config.toml
n_experts = 64
moe_layers = [1, 2, 3, 4, 5, 6, 7, 8]
normalize_top_k = false
lr_router = 0.00187
norm_eps = 1e-06
tie_embeddings = false
Below are experts of layer 4 (counted from 0) of a mixture-of-experts language model. Rows are named router (the router's row for the expert), up (a neuron's input weights, with its number), down (a neuron's output weights, with its number) and show model dimensions 0-159. Each number is 128 + 24 x the weight over its row's rms, rounded and kept within 0 to 255.
Before each expert's rows: a language model's description of what the expert responds to. This comes from a sample of Wikipedia text that the model never trained on.

# expert 40
Description: Capital letters, initials. Single capital letters as initials, call signs, codes or first letters of names, such as W-R-KW, B.J., C/K, the H. in H. labridens.
router [112 160 143 126 140 143  94 186 130 154 149 103 124 130 101 137 151 123  98 146 139 172 131  77 109 121  61 145 115 108  96  87 121 150 142 106  76 118  78 142  96 139 119 119 139 112 130 109  79 114 136 115 109 141 104 126  71 119  97  94 141 126 145 153 171 160 134 168 141 139 122 150 161 111  96 137 127 122 132 106 164 164 141 105 118 149 129  82 161 131  85 164 136 131 127 113  94 110 102 151 141 132 141 123 152 110 117 110 143 157 103 153 116 101 112 142  94 129 147 128 119 105 119 106 157 138 147 126 108 144  88 107 167 112 139 135 130 152 153 116 168 121 161 121 167 156  81 153 139 146  97 118 100 125 100 132 136 104 136 151]
up1 [115 120  78 142 123 143 127 108 127 142 157 136 138 141 161 144 147 114  89 146 120 146 181 107 132  89 173  49 130 134 116 133  98 158 178 116 123 103 178 120 123 135  88 150 132 174 126 132 160 137 102 135 127 147 143 142  99 111 128 142 152 110 159 138 166 124 149 112 135 145 147 142 103 110 166 127 140 121 129 150 112 103 123 152 188 134  85 125 145 184  98 139 129 170 141 127 151 134 123 114 148 129 130 169 122  84  60 135 157 170 107 124 136 153 136 122 127 123 162 102 151 144 134 136 139 104 107 123 113 118 113 114 127 108 111 120 128 164  96 129  89 166 116 110 132 161 146 150 118 159 121 148 152 128 134 117 120 185 136 125]
down1 [126  76  86  90 139  74 144 135 122 150 136 125 136 156 141 138  87 151 134 138 127 151 176  95 180 128 134  93 147 151  87 150 142 124 135 141 135 111 141  93  72 101 146 103 157 164 139 121 132 135  96 120 173 142 163 145 128 125 128 119 142 120 120 121 112 125 142 158 118 141 128 111 111 141 170 104  85  51 115 130 109 165 129 130 157 160 132 145 142  95 107 129 139 128 150 104 114 119 117 145 138 145  97 133 108 154 134 137 155  96 134 122 106 161 177 136 120 121 175 141 140 127 127 113  92 126 164 155  93 164 148 134  82 130 178 109 106 142 159 144 113 104 145 129 147 100 131 115 148 111 158 141 115 139  92 125 128 167  96 117]
up2 [102 152 149 143 120 159 169 123 121  97 156 126  88 104 137 127 162 159 122 104 171 131 129 112 134 123 137  88 143 110 123 124 115 150 124 124  88 119 105 115 119 137 136 102  99 146 138 150 128 133 144 133 206 137 161 140 172 129  81 125 133 185 144 109 123 162 149 186  98 124 119 109 131  81  92 134 120 135 145 167 153 108 127 135  81 128 141 156 115 133  99 132 170 109 104 107 100 103 151 164  98  94 153 161 104 127 126 127 160 153 141 121 139 143 104 117 137 124 156 115 122 169 115 108 126 164 139 106 121 117 127 174 117 113 135 135 107 152 134  89 128  68 149  94 122 140 139 107 130 159 146 109 159 162 116  85 131  97 147 110]
down2 [135 147 112 157 141 110 135 120 115 113 144 141 126 100 161 116 153 149 157 115 109 120 137 126 146 162 131 134 139 113 162 215  85 141 115 132  86 166 118 176 110 122 112 130 124 139  99 156  95 155 138 146 128 132 143 139 167  83 118 108 149 158 115 123 147 153 115 141  75 132 169  93 127 118 109 187 147 154 140 126 120 107 153 140  99 206 137 117 139 155 102 130 112 118 138 123 137 170 116 137 115  96 136 129  99 180 121 142 128 129 108 116 128 111 128 115 133 139  99 123 115 150 114 119  60 101  92 151 187 113 135 123 133 102 131 160 138 119 128 124 108 105 122 116 154  99 124 121 134  76 110 130 152 143 103 139 105 121 173 124]
up3 [112 142 122 126 120 138 141 123 107  67 131 187 139 118 157 129  83 137 122 133 120 113 107 147  90 138 117 102  91 127 119 116 143 143 173 108 111 134 124  99 109 117  80  92 145 133 142 129 129 105 126 162 140 120 124 132  87 119  89 117 142  89 100 117 161 102  98 135 146  87 131 142 165 113 128 105 153 120 118 192 105 117 107 132 122 164 105 112 191 138 130 193 130 151 114 122 142 143 113 138 114 155 104 144  95 104 101 123 147 146 154 133 157 157 129 143 145 123 194 130 116 106 134 120 122 154  97 128  87 125  85 120  72 131 114 142 141 133 133 140 109 128 109 127 114 148 130 110 150 145 124 127 111 139  76 101 170 153  73 140]
down3 [131 144 143  99 159 139 117 151 138 133 107 108  80 108 135 117 110 129 122 116 122 122 142 145 176 160 156 150 116 117 136 212 145 104 152 134 149  97 119 146 156 140 141 145 164 156 108 189 148 170  76 150 120 134  87 157 157 132  99 101 101 155 172 110  97 130 137 113 115 136 110 162 105 125 139 107 143 153 103 169  98 130 134 109 119  90 113  98 106 130 129 128  89 130 131 104 153 111 139 186 140 136 107 139 101 143 139 101 136 140 120 108 130 103 110 142  96 150 100 107 121 107 142 120 115  83 149 170 142 144 148  99 165  89 166 139 144 147 118 128 136 123 145 169  85 110 113 105 146 119 117 152 102  96 102 132 115 157 146 112]
up4 [134 151 145 140 133 144 194 130 129 119 107 107 132 117  99 138 128 161 110 129  93 108 108 130 141 125 152 101  66 185 109 154 116 110 117 154 112 146 115 152 111 159 134 105  90 166 146 157 121 113 151 114 123 119 160 130 125 137 155 112 125 117 139 146 147 132 123 146 137 150 124 132 172 128  54 141 107 118 106 132 167 126 102 143  93 158 116  93 131 133 110 119 119 130 128 122 136 143 131 158 140 124 116 103 132  67 138 104 138 104 125 145  97  68 148 137  70 150 111 105 124 141 114 105 158 113 140 151  75 133 102  67 120 107 132 105  91 120 151  67 144  98 122 102  91 118 175 139 111 119 150 130 134  95 137 153 121 108 132 115]
down4 [101 134 145 165 137 154 121 103 111 140  97 135 108 154 140 126  87 110  79 116 141 144  98  96 170 125 143 136  98 140 128 140  51 134 115 154 120 164 147 154 146 133 121 131 126 119 135 136 159 119 160 165 122 127 114  92 141 140 132 165 135 138 131 146 121 139 140  98  91 156 189 165 102 110  87 141 143 120 117 152 140 160 184 129 141 120 116 123 130 148 135 185 138 121 135 128  86 132 128 100  98 100  77 124 133 121 153 175 118 163 151 132  97  98 146 131 146 114  60 136 119 148 130 131 122 141 136 114 158 126  75 154 120 151 100 130 132 139 111 175 137  90 113  92  94 162 126 132 131 155 109 140 118 122 113 135 105 139 108 102]
up5 [104 115 126 125 139 128 105  89 133 102 139 116 103 134 182 123 135 113 111 113 131  99 142  86 121 110 160 141 137 143 173 134 114 135 141 141  95 100 127 111 110 146 120  71 132 155  55 148 152 124 170 105  69 126 126 110 165 155 113 113 108 122 130 115 144 132 119 130 166 131 173 124 152 162 111 114 133  98  80 111 157 125 135 123 140 160 130 114 101 159 139  74 130 121 162 114 101 110 112 161 105 108 112 112 147  98 148 176 101 165 123 160 131  75 114 128 129 151 117 110 121 100 165 129 136 110 140  72 139 162 106 107 124 141 143 142  87 124 120 124 101 127  95  99  99 108 102 159 124 119 120 133 140  77 108 135 145 161 111 146]
down5 [107 110 114 124  87 152 157  97 120 106 154 103 140 115 132 157 177 160 119  97 146 103 163  96 129  94 157 127 117  97 119 120 158 174 142 125 129 109  92 115 136 115 147 140 146 168 126 124 112 136 132 118 136  83 112 122 126 106  91 172 126 131 116 128 112 116 130 110 151 117 121 128 107 129 109 125 112  66 122 160 114 110 133 155 104 174 179 128  79 124 155 133  99 106 158  99 141 149 125 132 102  98 146  49  74 101 132 148 119 131 114 102 103 107 160 126 127 119 145 108 144 108 121 133 145 104  84 117 174 156 120  68 101 136 106 126  90 100 109 131 122 154 128 110 114 119 113 133 164 138 147 130 110  96 162 114 109 107  98 142]
up6 [104 134  85 138 128 180 124 104 131 148 147 119 119 156 112 118 117 126 139 127 118 159 142 130 165  86 124 143 115 133 160 135 148 140 130  86 144 144 144 140 127 198 139  90 128 106 119 109  98 141 128 134  85 155 126 154 136  91 124  97 141 163 134 152 120 138  91 125 141 149 128 127 143 104 153 150 134 126 107  95 142 139 103 152 165 124 160  96 193 129  84 120 101 177 135 115 126 130 104 172 116 155 144 179 170 113 154  90 130 128 131 115  92 112 110  91 122 136 141 155 179 123 148 102 143 147 152 101 148 123 127 102 152 103  94 154  92 119 195 145 118 124 100 130 136  82 118 130 131 121  98 146 132 143 152 152 135 100 133 164]
down6 [163 117 135 129  88 153  88 144 105 158 123 121 119 127 111 105 156 139 143 118 136 141 115 111 102 115 124 129 105 133 102  97 137 111  96 159 116 116 160 100 129 134 136 188 122 135 113 168 126 110 138 121 127  84 127 147 101 139 122 136 138 151 133 105 129 162 127  83 129  96 142 136 112 152 163  88 140 232 108 153 114 144 135 111 134  82 117 116 138 127 126 127 154 119 148  93 121 138 160  87 135 158 143 126 146  99 135 131 117 159 114 191 115 138 127 105  99  92 119  97 127 127 123 122 120  98 100 153 110  63 141 123 129 133  98 110 165 117 107 140 150 136 111 155  75 132 163 138  95 114 119  97 137 133 112 168 170 161 113 106]
up7 [124 131  92 104 114 149 122 145  92 149 126 145 135  97  99 137 109 137 129 115 142 143 152 121  86 164 116  99 111 125 122 124 195 128 122  77 119 136 115 125 102 120 135 155 124 157 132 158 139 133 134 114 108 134 102 163 123 170 127  69 147 153 154 107 176 108 103 101 141 133 149 114 134  78 159  90 115 126 107 134 123 192 128 132 144 131 150  86 173 107 136 115 100 134 105 114  87 137  82 173 138 128 101 122 149 138 151  91 124 106 101 100 146 162  79 120 154 129 125 129  98 119 111 153 131 123 152 123 150  99 112 129 151 111 165 126 117 103 135 104 118 144 182 183 117 122 137 134 148  92 119 111 102 179 127 108 129  96 135 139]
down7 [137 139 150 112 131 108 102 123 177 149 155 147 104 119 139 134 147 113 127 100 127 159 135  97 126  93 116 119 101 143 153 191 123  90 112  82  96 127 120 127 118 105 126  87 118 142 116 113 105  83 109 114 101 168  94  87 133 132 107 115 141 138  86 148 148 138 123 119  88 111  95  96 153 100 151 116  96 224 131 109 142 156  77 161 108 145 131 145 137 141 177 133 159 132 110 161 169 148 126 133 114 138 126 132 129 177 164 115 152 150 148 133 158 167 118 131 144  88 131  89 120 102 107 117 165 129 131 114 137 102 103 131 102 140 152 123 149 140 124 113 137 128 113 137  86 139 120 165 104 129  98 140 106 124 115 141 130 108 120 161]

# expert 3
Description: Apostrophes and opening punctuation. Apostrophes in contractions and possessives (don't, Army's), opening quotes and parentheses, slashes, LaTeX underscores and braces, and digits inside years.
router [101 155 107 136 160 143 111 181 130 125 177 114  56 128 108 137 160 133 117 122 141 180 157 136 127  98  90 113  96 106 109 107 142 171 142 130 124 104 101 113  94 134 100 109 132 113 129  90 110 122 155  93 108 158 143 151  89 131 113 112 150 131 139 128 136 129 130 124 133 166 107 143 135 107 133 115 114 120 163 115 131 162 115 121  94 202 103  94 185 132  94 150 176 114 148 106  93 115 101 170 169 128 138 161 176 112 139 117 151 136 116 149 116 131  98 154  91 125 124 125 148 114 135  77 137 135 145 121 120 164  92 120 167 103 133 141 112 149 121 127 124 125 178 122 154 136  92 138 153 130 112 113 111 113 122 123 120 126 116 129]
up0 [137  92 105 155 144 154 125 119 143 146 145 128  95 127 123 125 122 124 147 126 124 139 124 125 105 128 105 157 148  54 159 126  91  75 105 129 138 106 164 122 118 136 162 109 133 117 137 134  99 158 127 107 130 149 177 147  83 128 122 108 148 134 118 121 143  94 114 112 119 116 125 173 127  94 114 130  94 118 161 126 165 130 124 164 134 113 155 178 167 202 120 110 173 157 134 120 167 168 129 139 168 108  93 119 110 104  99  91 127 126 126 144 105 127 114 147 134  93 152  88 127 111 127 120 131 112 142 106 122 125 120  89 151 147 100 105 129 130 108  83 134 133 143  82 117 138 117 170 123 147  67 108 103 122 134 157  88 156 160 126]
down0 [119 117 131 114 135 153 121 126 112 109 131 154 102 138 155 126  73 136 162 140 135 130 135 143 165 166 130  92 112 151 110 140 147 109 143 178 104 173 139 134 124 163 131 115 112 129 155 137 152 140 133 138  95  77 135  94 128 129 145  81 131 130 143  76 105 117 147 117 109 119 113 152 126 128 154  75 125 174 177 125  94  99 132 107  99 111 151 127 117 133 133 143 175 121 138  93 136 108  76 129 125 142 105 134 158 108 131 141 141 177 106 151 123 120 117  57 108 132 103 116 117  98 127 146 123 160 111  97 164 124 132 119 126 170 126 140 117 136  72 108 167 135 124 140  99 113 129 134  87 118 126 181 145  82 150 145  94 137  91 153]
up1 [154  86 132 124 102 169 133 137 138 131 132 134 162 110 103 139 137 154  86 161 148  67 150 135 117 113 153 126 166 148 148 140 141 141 115 113 137 161 121 117 123 122 110  65 127 118  82 168  85 144 144  98 138  88 134 135 128  85 131 123 145 107 120 144 131 146 130 106 114 170 114 120 150 128 130 162 108 112 133 131 140 136 114 154 147 113 149  78 146 127 107 115 141 152 119 157 144 157 139  69 135 135 115 124  65  88 104 145 158 163 126 100 133 113 153 123 139 135 153 146 151 113 120 149 177 121 144 109  97 103 105 139  78 136 158 189 147 128 158 132 112 135 136 111 128 125 128  68 142 141  95  98 144 153  87 118 146  92 110 132]
down1 [115 129 128 106 138  98 119 128 145 141 148 113 103 100 118 138 141 126  87 114 167 146 128 149 123 152 137 157 109 152 111 186 119 139 113 118 106 136 137 110 104 121 123 124 122 145  86 166 123 104 138 123 169 142 144 110  96 109 127 121 137 139 111 141 132 125 121 106 100 150 133 123 117 118 155 152 188 152 110 138 154 148  77 166 143 140 121 137 153  99 141 113 126 121 138 103 107 105 124  96 113 158 120 140 188  85 114 170 146 138 136 109 155 110 158 178 112 173 149 116 136 165 163  96 163 127 121 107 100 135 125 157  56 142 132 147 139 125 163 153  86 111 157 142 182 128 102 164 122 145 134 162 142  92 164 178 108 145 138 153]
up2 [121 135  94 173 178 117 117 145  99 149  99 130 152 141 123  99 138 132 140 147 110 142 148 146  97 136 139  71 139 134 129 121 133 110 127 133 110  83 138 154 103 122 112 173 144 141 140 107 124  92 114 143 124 108 119 103 130 170 127 156 139  62 127 144 162 158 128 131 104 127 143 135 149 103 133 104 154 120 104  69 111 129 131  96 139 158 105 107 105 136  84 148 163 107 114 136 167 112 116 112  75 148 136 102 120 144  95 150 117  91 118 128 139 145 102 153 134 118 126 114 105 130 114  77 121 138 170 162 102 147 123 149 118 106 150 178 130 112 140 141  76  79  83 165 154 175 106 127 141 162 120 139 138 143 128 118 153  84 112 115]
down2 [155 156 170 108  78 144  64 133 129 115 140 134 137 145 116 141 112 136 120 119  85 137 123 110 132 121 121 118 126 137 141 132 108 157 115 141 127 120 121 144 164  94 180  67 113 120 154 116  95 121 100 114 146  91 100 137 162 129 151 148 148 138 174  60 124 113 151 126 125 137 126 117 119 125  90  88 104 169 115 138 157 126 136 153 125 142 127 119 167 123  96 107 144 132 104 132 126 134 135 140 134 147 157  99  67 103 100  97 126 139 133 131  92 120 129 134 123  83 110 140 121 108 130 105  98 113 182 130 130 168 146 141 132 160 131 115 137 125 129 140 146 151 155 118  61 153 120 165  90  60 139 116 133  94 114 138 146 116 126  93]
up3 [113 145 119 123 138 137 130 120  58 125 170 110  83 119  97  93 132 170 143 118 154 152 139  99 114 132 106  58  99 118 100 137 175 151 117 105 133 127 134 129 150 125  60 142 117 136 117 129  69 120 154 157  98 144 128 180 111 138 116 120 157 129 129 155 149 111 186 149 142 142 105 151 135 136 100 155 125 123 112 129 148 111  87 105  96 112 119 128  78 178 150 100 137 107 116 118 132 168 107 144 137 117 125 126 114 142 159 135 128 126 127  95 100 121 125 135 103 130 126 156 117 145 120  87  87 117 143 128  92 135 129 144 138 143 123 170  93 114 127  65 120 136 103 135 140 112  98  97 140  98 116 106 111 134  94 146 108 121 154 151]
down3 [127 154 142 126 137 115 122 111 191 143  87 102 117 166 136 110 141 139  96 113 133 154 135 135 100 108 124 123 158 105 131 139 167 130 106 122  93 107 129 146  99 159 148 145 175 137 101 167 128 142  78 128 133  97 110 147 181 139 133 119 142 166  97 133 138 113 117 137 181 149 141 139 131 122 150 141  82 178 127 123 132 106 133  89 141  82 126 120 139 130 120  75 104 115 168 115 147 121 103  82 115 153 156 116 124 142 150 127  95 131 136  63 166 157 157 130 132 103 155 169 104 185 114 122 165 108 129 130 145 150 118 105 103 130 180 112 120 107 124 150 152 146 123 102 130 121 151 106 119 134 126 105 131 126 145 121  86  96 144 155]
up4 [ 88 155 135 154  93 126  92 127 124 134 149  85 120 160  99 132 115  89 108 135 157 127 104 161 127 141 151 139 129 141 138 108 115 110 144 113 125 116 126 152 106 116 118 104 153 161 109 184 140 176 133 141 112 120 163 123 129 137 121 106 144 102 185 129  90  87 110 147 121 110 115 159 117 134 103 106  81 111 128 120 125  84  93  98  91 168 106  90 150 138 118 150 138 119 142 172 118 173 115 122 150 137 132 128 115 128  69 125 142  97 106  96 122 142 121  94 106 137 154 134 174 121 144 154  77  99 146 123 103 151 132 148  99 119 128 135 138 101 154 168 173  82 124 155  91  99 125 146 133 106 123 107 177 134 163 110 130 119 145 137]
down4 [118 139 128 143 110 152 111 120 149 139 118  93 143 132 117 100 127 101  82 124 150 131 150 140 153 132 143 153 122 157 105 127 101 132 146 143 129 142 123 118 141  86 112 131 117 102 152 150  88 145 149 159 126 127 117 123 132 135 118 101 136 111 126 123 120 112 124  75 102 157 116 157 109 168 138  85  90 176 126 112  85 116  89 148  93 157 111 142 134 144 155 153 165 128 134 150 184 135 112 143 146 130  87 120 130 125 138 153 150  89 132  99 105 118 123  94 137 118  85 109 158 116 115 184 124 123 122 176 193 142 115 174 134 125 127  85 112 167 116 145 172 138 146 117  95 124 145 148 131 114 150  94 188  88 140  83 143  93 134 105]
up5 [141 148 164 127 142 158 148 136  82 132  96 115 146 121 132 146 147 122 110 133 117 136 132 134 127  89 111  96 119 197  83 114 145 148 153  76 138 136 144 143 133 110 138 124 132 123 104 155 155 138 142 141 116 111  82 151 120 184 146 139 130 119  97 104 126 125 133 126 133 175 116 125 145  93 150  91 164 126 116  65 139 120 168 131 106  82 139  98 137 116  89 148  85 127 131  99 134 116 103 143 123 123 179 103 163 117 112 140 129 119 109 136  99 117 136 161 117 144 115 150  91 128 123 108 121 152 117 123 130 114 117 102 126 149 135 178  75 148 101 113 121 129 154 190 128 117 125 103 118 103  75 135 103 104 107  94 115  84 164 157]
down5 [137  94 159 143 153 134 132 117 148 141 145 192 123 139 142 117 148 119 166 163 101 128 126 114 141 136 133 106 163 145 130 213 105 154 118 130 132 122 134 114 129 149 144 107 105 123  91 133 112 126 114 140 122 108 146 156 112 104 148 103 130 124 115 113 125 140 127 117 118 138 135 110  96 156 132 101  83 255 153 112  94 144 143 124 129 180  84 130 158 110 153 155 133 142 133 105 133 102 160 134 132 106 108 114 112 147 143 154 143 133 120 157 132 153 149 153 127 125 161  94  98  95 172 148 103 129 102 106 114 144 133 136  85 124 104 129 107 159 154 118  73 121 122 155 103 128 109 127 150 100 123 110 127 125 136 143 141 128 129 149]
up6 [119 114 107 144 144 113 150 134 137 145 117 121 174  86 120 111  95  91 118 141 144  93 130 136 152 112 151 124 104 148  97 110 159 152 129  74 147 161 141 144 141 114 146 113 136  86 127 139 137 175 119  82 131  98 116 114  94 124 151 130 171 149 136 130 134  98 130 117 137 111 180 156 132 139 139  67 122 128 139 114 125 136 138  98 138 104 144 140 136 155 125 143 113 109 128 114 139  81 112 199 134 133 140 141 161 163 111  78  83 172 109 141 117 134 161 167 168  96 133 103 110  82 106 155 104 123 133  78 121 149 133 126 106  89 133 163  72 129 135 133 138 131 140 126  93 156 144 143 111  94 122 148 123 122  92  91 117 121 113 118]
down6 [159 123 159 156 132 110 161 106 166 133 142 149 122 137 143 173 103 136 156 116 110 186 121  97 125 159 126  97 163 183  69 127 169 118 114 108 163 156 141 104 101 149 110 125 103 135 122 135 148 106  81 137 101 155 136 160  76  99 186 127 134  99  96 128 139 133 115 113 140 129 106 104 110 141 111 155 130 183 153 130  96 118 115 148 166 157 118 127 139 128 141 150  93 107 161 107 182 145 127 106 142  93 135 142 123 138 105 121 152 126 101 128 131  87 183 125 119 125 133 107 123 134 153 124  99 143 146 134 141 149 130 121 116 127 164 140 111 126 139 126 129 146 130 148  89 114 123 140 151 112  97 121 132  78  70 171 116 140 145 119]

# expert 24
Description: Institution name words. Head nouns of organization and office names after the, of, National, such as University, Academy, Department, Court, Army.
router [112 169 165 142 150 162 105 159 104 129 144 107 145 113 117 152 126 120 108 141 159 148 122  72 126 122 100 138 104 113 111  92 113 132 105 124  77  76 101 133  87 126 142 148 165 105 154 133 133 137 111 158 102 144 117 110  92 135  96 117 143  90 133 160 152 171 168 142 148 146  98 148 163 122  93  93 108 101 148 103 130 151 155 105 108 156 118 102 161 145 103 140 145 113 126 119  83 120  70 170 169 135 140 136 151 111  96  97 155 171 118 169 134 129 124 140 122 108 136 131 166 116 140 125 145 151 156 117 108 150 112 132 125  88 133 131 125 138 133 133 161 112 139 104 149 137  88 162 155 129 118 136 104  81  99 161 136  90 119 126]
up2 [ 85 192  96 123 124 138 112 163 130 127 101 102 138 192 111 131 106 148 165 108 110 140 124 137  90 122 110  98 148  97 178 124  80 132 123 129  97 164 132 125  93 142 139 149 134  87 148 123 101 133 139 135 140 150 112 119  78 109 125 133 143 101 154 106 162 152 156 137 118 118 155 152 148 142 141 117 113 123 164 140 163  71 179 134 100 162  93 118 138 110 110 101  99 134 116 133 110 113 117 137 147 126 174 127 142 137 120  58 175 148 119 125 158 130 132 113 117 129 119 124 123 117 120 152 144 131 132 110 111 148 121 142 106 146 124  99 137 172 124 113 159 129 132 136 130 131 113 142 108  77 132 131  93 163  82 108 159  84 151 156]
down2 [111 126 101 107 163 114 113 128 146 154 127 127 112 132 162  88  92 119 104 108 108 127 118 137 131  90  78 105 166 100 127 242 131  90 115  92 108 137 129 131 127  92 115 113 129 152 122 127 119 136 141 131 156  83 121 140 146  90 162  96 149  82 143 135 138 133 120 145  76 154 138  97  73 132 150 120 121 129 105 108 129 119 123 123 130 110 138 115 145  84 123 115 147 117 112 112 176 111 164 141 129 109 154 112 151 137 107 103 114  88 120 119  62 131 174 133 142 119  92 140 135 135 162 126 127 151 128 143 148 131  99 129 110 148 169 123 188 127 118 163 143 130 150 110 119 156 155 107 133 121 119 124 101 118 119 127  98 132 128 137]
up3 [115 116 144 124 123 117  95 156  89 123 141 147 152  84 117 146 160 113 106 111 109 160 140 134 150  99 117 133 121 173  84 121 146 151 119 128  90 132 134  88 143 107 104 112 189 131 131  94 147 111 147 158 161 108 108 118 129 120 143 117 176  59 123 116 140 109  89 100 173 105 154 180 170 140 125 118 138 140 147 145 123 115 125 159  89 134  98 138 128 156 170 130 106 113 162 145 130 103 103 193 118 157 138 155 138 171 130 132 107 154 106 124 141  98  96 124  76 110 135 128 135 112 116 125 143 153 139 118 145 151 126 128 165  95 141 150 136 163 107 147 132 159 149 151 112  92 143  82 163 100 121 128 140 138 159 122 110 145 125 116]
down3 [124 127  95 123 159 109 121 168 164 102 124 167 119 117 166 132 112 128 118 126 122  99 139 115 107 123 117 131 165  85 112 193 144 127 137  88 130 146 151 111 137 138 148 111 152 111 123 120 132 108 163 136 101 129 124 158 141 195  99 123 163 105  95  76 173 102 165 142 127 145 131 113 131 109 167 137 100 176 144 165 153  95  83 137 139  83 123 147  73 174 172 122 130 137 148 142 165 125 155 112 122 165 131 162  94 113 127 143 109 118 144 129 130 128 143 141 116 147 167 131 128 118 106  89 138 141 117 136 132 110 114 121 130 105 118 125 122 143 148 156 103 139 147 106 113 131 108 114 127 126 187 123 150 176 102 132 109  76 108 150]
up4 [100 181 127 127 140 181 119 120 183 126 133 153 120 124 124 180 130 115 121 137 135 135 137 154 117 132 116 159 130 128 162 129 157 124 131 116  74  88 100 133  79 143 110  89 110 154 147 123 124 109 101 139 142 123 131 158  98 142 150  98 126 163 125 127 121  98 152 104  97 112  96 113 142 105  80  87 129 131 130 149 175 162 149 111 101 110 103 120  96 106 122 121 112 133 147 137 166 114  89 116 149 145 162 124 113  90 164 148 130 177 140 188 121 124 145 133 101 154 138 106 183 103 157  84 111 151 108 173 105 124  99 111 121 101  92 121 115 129 127 122 156 153 145  91 137 134 118 150  96 161 121 120 130 124 145 134 147 139 157 154]
down4 [154 145  73 116 102 142 135 127 172 152 127 114 149 107  96 134 132 121 138  98 149 125 132 121  94 173 103 196 119 127  95 162 134 140 148 152 139  98 123 139 145 103 172 140 140 148  73 153 132 132 101 121  84 137 132 131 135 102  97 134 128 167 139 153 116 156 121 106 126 118 147  83  93 127  99 128 167 139 121 144 126  76 118 132 139 120 128 153 129 143 128 161 133 135 188 128 143 109  86 113 122 125 132 121 136 168 146 190 128 147 114 174  94 103 129 148  90 133 115 165 167  98 160 121 151 141 122 166 126 127  92 111 119 161  91 120 146 125 141 127 144 106 120  98 114 134 128 137 165 142 135 164  93  93 152 145 121 158  95 135]
up5 [107 143 152 136 151 149 105  99 135 138 126  87 123 135 136 143 148 118 165 170  99 154 134 138 104 135  92 148 135 137 138 116 174 156  80 137 120 126 133  96 129 121  98 109 145  86 148 142 128 114 124 118 130  99 125 141 113 194 138 147 143 147 159 142 170 122 113 113 147 128 134 136 108  90 112 122 129 129 132 144 171 152 162 147 113 149 120 156  86 148 130 101 148  88 103  85 129 111 124 118 107 146 162 119 130 131 112 100 142 190 101 168 113  99 119 151 106 145 138  65 135 116  99  80 147 128 168 110 182 130  98 109 121 115 131 106  90 112 155 142 125 112 178 137 122 126  88 150 106 101  83 135 139 101 135 108 135 157 100 164]
down5 [161 111 165 170 157 124 110 163 113 100 158 116 111 106 140 140 162 104 156 135 106 144 169 125 131 151 147 150 118 144 121  85 132 156  93 137 144 169 115 148 185 110  92 145 128  78 176 150 149 109 141 145 142 128 128 160 110 138 194 124 140 107 148  94 123 115 137  83 134 103 145 108  93 105 132 162 109 146 145 127 123 151 153 139 122 139 122 142  93 148 142 103 119 114 136 161 117  58  92 131 163 145  91 111 131 138 143  98 120 141 133 171 138 122 147 125 115 148 137  87 127 151  75 147 123 154 122 111  98 140 161 119 103 113 151  98  76 100 104  99 111 142 128 112 116 139 114 147 123 133 135 101 125 120 130 153 123 159  86 144]
up6 [140 161  80 154 147 128 133 118  99 108 132 127  97 137 114 121 124 120 135 153 151 145 144 103 133 131 135 124 127  92 124 115 127 110 100  98  96 115 158 154 110 122 111 117 136 108 151 147 116 150 195 123 118 149 113 165 128 168 147 137 142 121 105 137 156 121  88 121 118 143 159 144 158 133 162 137 121 128 114 138 128 158  82 187  98  96 151 166 170 175  99 157  98 154  92 104 107 126 143 145 141  57 115 125 126 141 112  90 138 147  80 136 100 114 111 121 142 113 151 149 160 109 127 123  82 141 144  79 125 168  95 127 121 147 133 124 145  81 113 150 113  77 107 113 113 159 167 124 131 152 140 123 148  72 114 139 122 105 143 140]
down6 [124 135 115 147 118 142 139  77 111  62 181 102 131 144 152 102 104 131 125 126 146  93 144 107 145  88 135 116 128 155 136 171 125 148 117 114 126 131 135 159 111  94 139  98 118 114 157 111 157 108  82 119 114 120 133 132  92 116 131 120 127 113 151 141 114 161  96 119 102 138 146 134 145 126 121 127 135  45 117 127 119 133 111 141 137  58 131 145 140 127 115 170 111 107 117 154  91  81 130 120 140  91 118 126 110 140 123 128  50 131  82 101 158 129 113 138  87 135 155 132  93 118  91 155 149 103 147 147 111 126 138 148  76 121 136 130 108 178 123 162 113 115 137 143 118  92 143 143 151 137 108 125 124 143  94 137 173 129 153 131]
up7 [117 122 159 156 150 115  91 159 130 109 140 109  63 120 136  73 146 110 116 141 145 145 128  76 155 136 155 164 113 119 130 132 141 141  97 116 132 133 131 132  99 153 128 111 114 142 120 117 143 191 123 104 105 135 185 162 132 166 113  96 116 106  95 133 116 148 133 117 174 150 115  79  91 140 103  97  99 135 167 129 148 167 162  81 129 162 151 110 129 133 121 134 137  86 118 126 127 157 112 121 124 139 128 114  94 141 144 152 109 153 127 121 110  84 160 123 131 147 145 154 149 118 139 118 133 126 107 115  97 153  95 141 101 113 112 161 103 156 134 124 146 114 176 140 105 124 160 113 124 171 110 161 174  86 155  89 161 137 126 132]
down7 [102 151 154 120 123 108 134 134 139 116 107 111 154 171 145 145  79 113 142 118  86 169 131 129 119 102 189 118 129  98  91  93 146 113 138 165  82 122 131  79 135  99 123 137 102 125 163 169 164 141 119 104 117 135  94 158 141 130 117 142 138 156 142 124 102 153 155 113 132 169 126 156 128 148 136 189  97 121 117 143 149  89 126 161  98  96 113 145 108 135 169 117 129 107 140 161 105  92 122 125 116 151 170 155 117  61 106 136  92 134  97 103 158 111 126 109 134  94 145 119  96 114 118 177 133 119 116 113 150 141 149 125 159 108 126 111 116 130 133 141 113 132 130  83 129 132 173 134 159 131 121 110 133 113 138 180  98 127 100 101]
up8 [ 85 131 151 108 132 156 129 150 126 142 156 155 139 138 174 124 137  95 120 160 103 126 136 104 136 113 132  96  70 156 129 107 141 107 141 155 119 110 116 112 162 114 145 122 125 121 130 141 107 136 130 176 106 135 122  99 130 109 150 116 195 170 138 134 135 163  99 128 140 119 119 149 125 119 120 138 144 117 103 141 119  97 174 138  98 130 175 119 121 110 102 123  86 100 106 118 121 155 162 161 158  80 136 115 144 108 115 110 161 105 149 114 133  74  76 139 115 130 126 114 111 157 125  98 175 136 158 116  96 108 171 121 139  97 116 138  62 110  82 126  89 114 138 102 140 113 133 126 156 111 178 132 153 130  93 163 139 148  96 130]
down8 [117  96 175 126 149 131 132 141 160 126 138 141  98 140 121 138 108 141 122 106 133 156 138 157 187 158 137 111 156 133  83 135 121 149 157 155  96 151 141 139 148 149 129 110  68 128 111 100 130 124  95 131 108 121 140 129 136 111 166 183 173 142 141 118 103 122 132 165 118  96 136 152 109 130  77 129 140 127  87 106 110 126 113 175 115 178 159 115 166  86 118 145 125 120 114  82 105 158 158 141  74 152 134 140 116 130 138 150 132 131 154  92 145 113 128 148 136 131 155 181 114 138 111 145 125 146 111 179  96 119 150 115 122 153  99 133 126 120 118 170  95 156 138  82 160 123 114 134 132 148 136 151 169 110 159 107 107 107 133 168]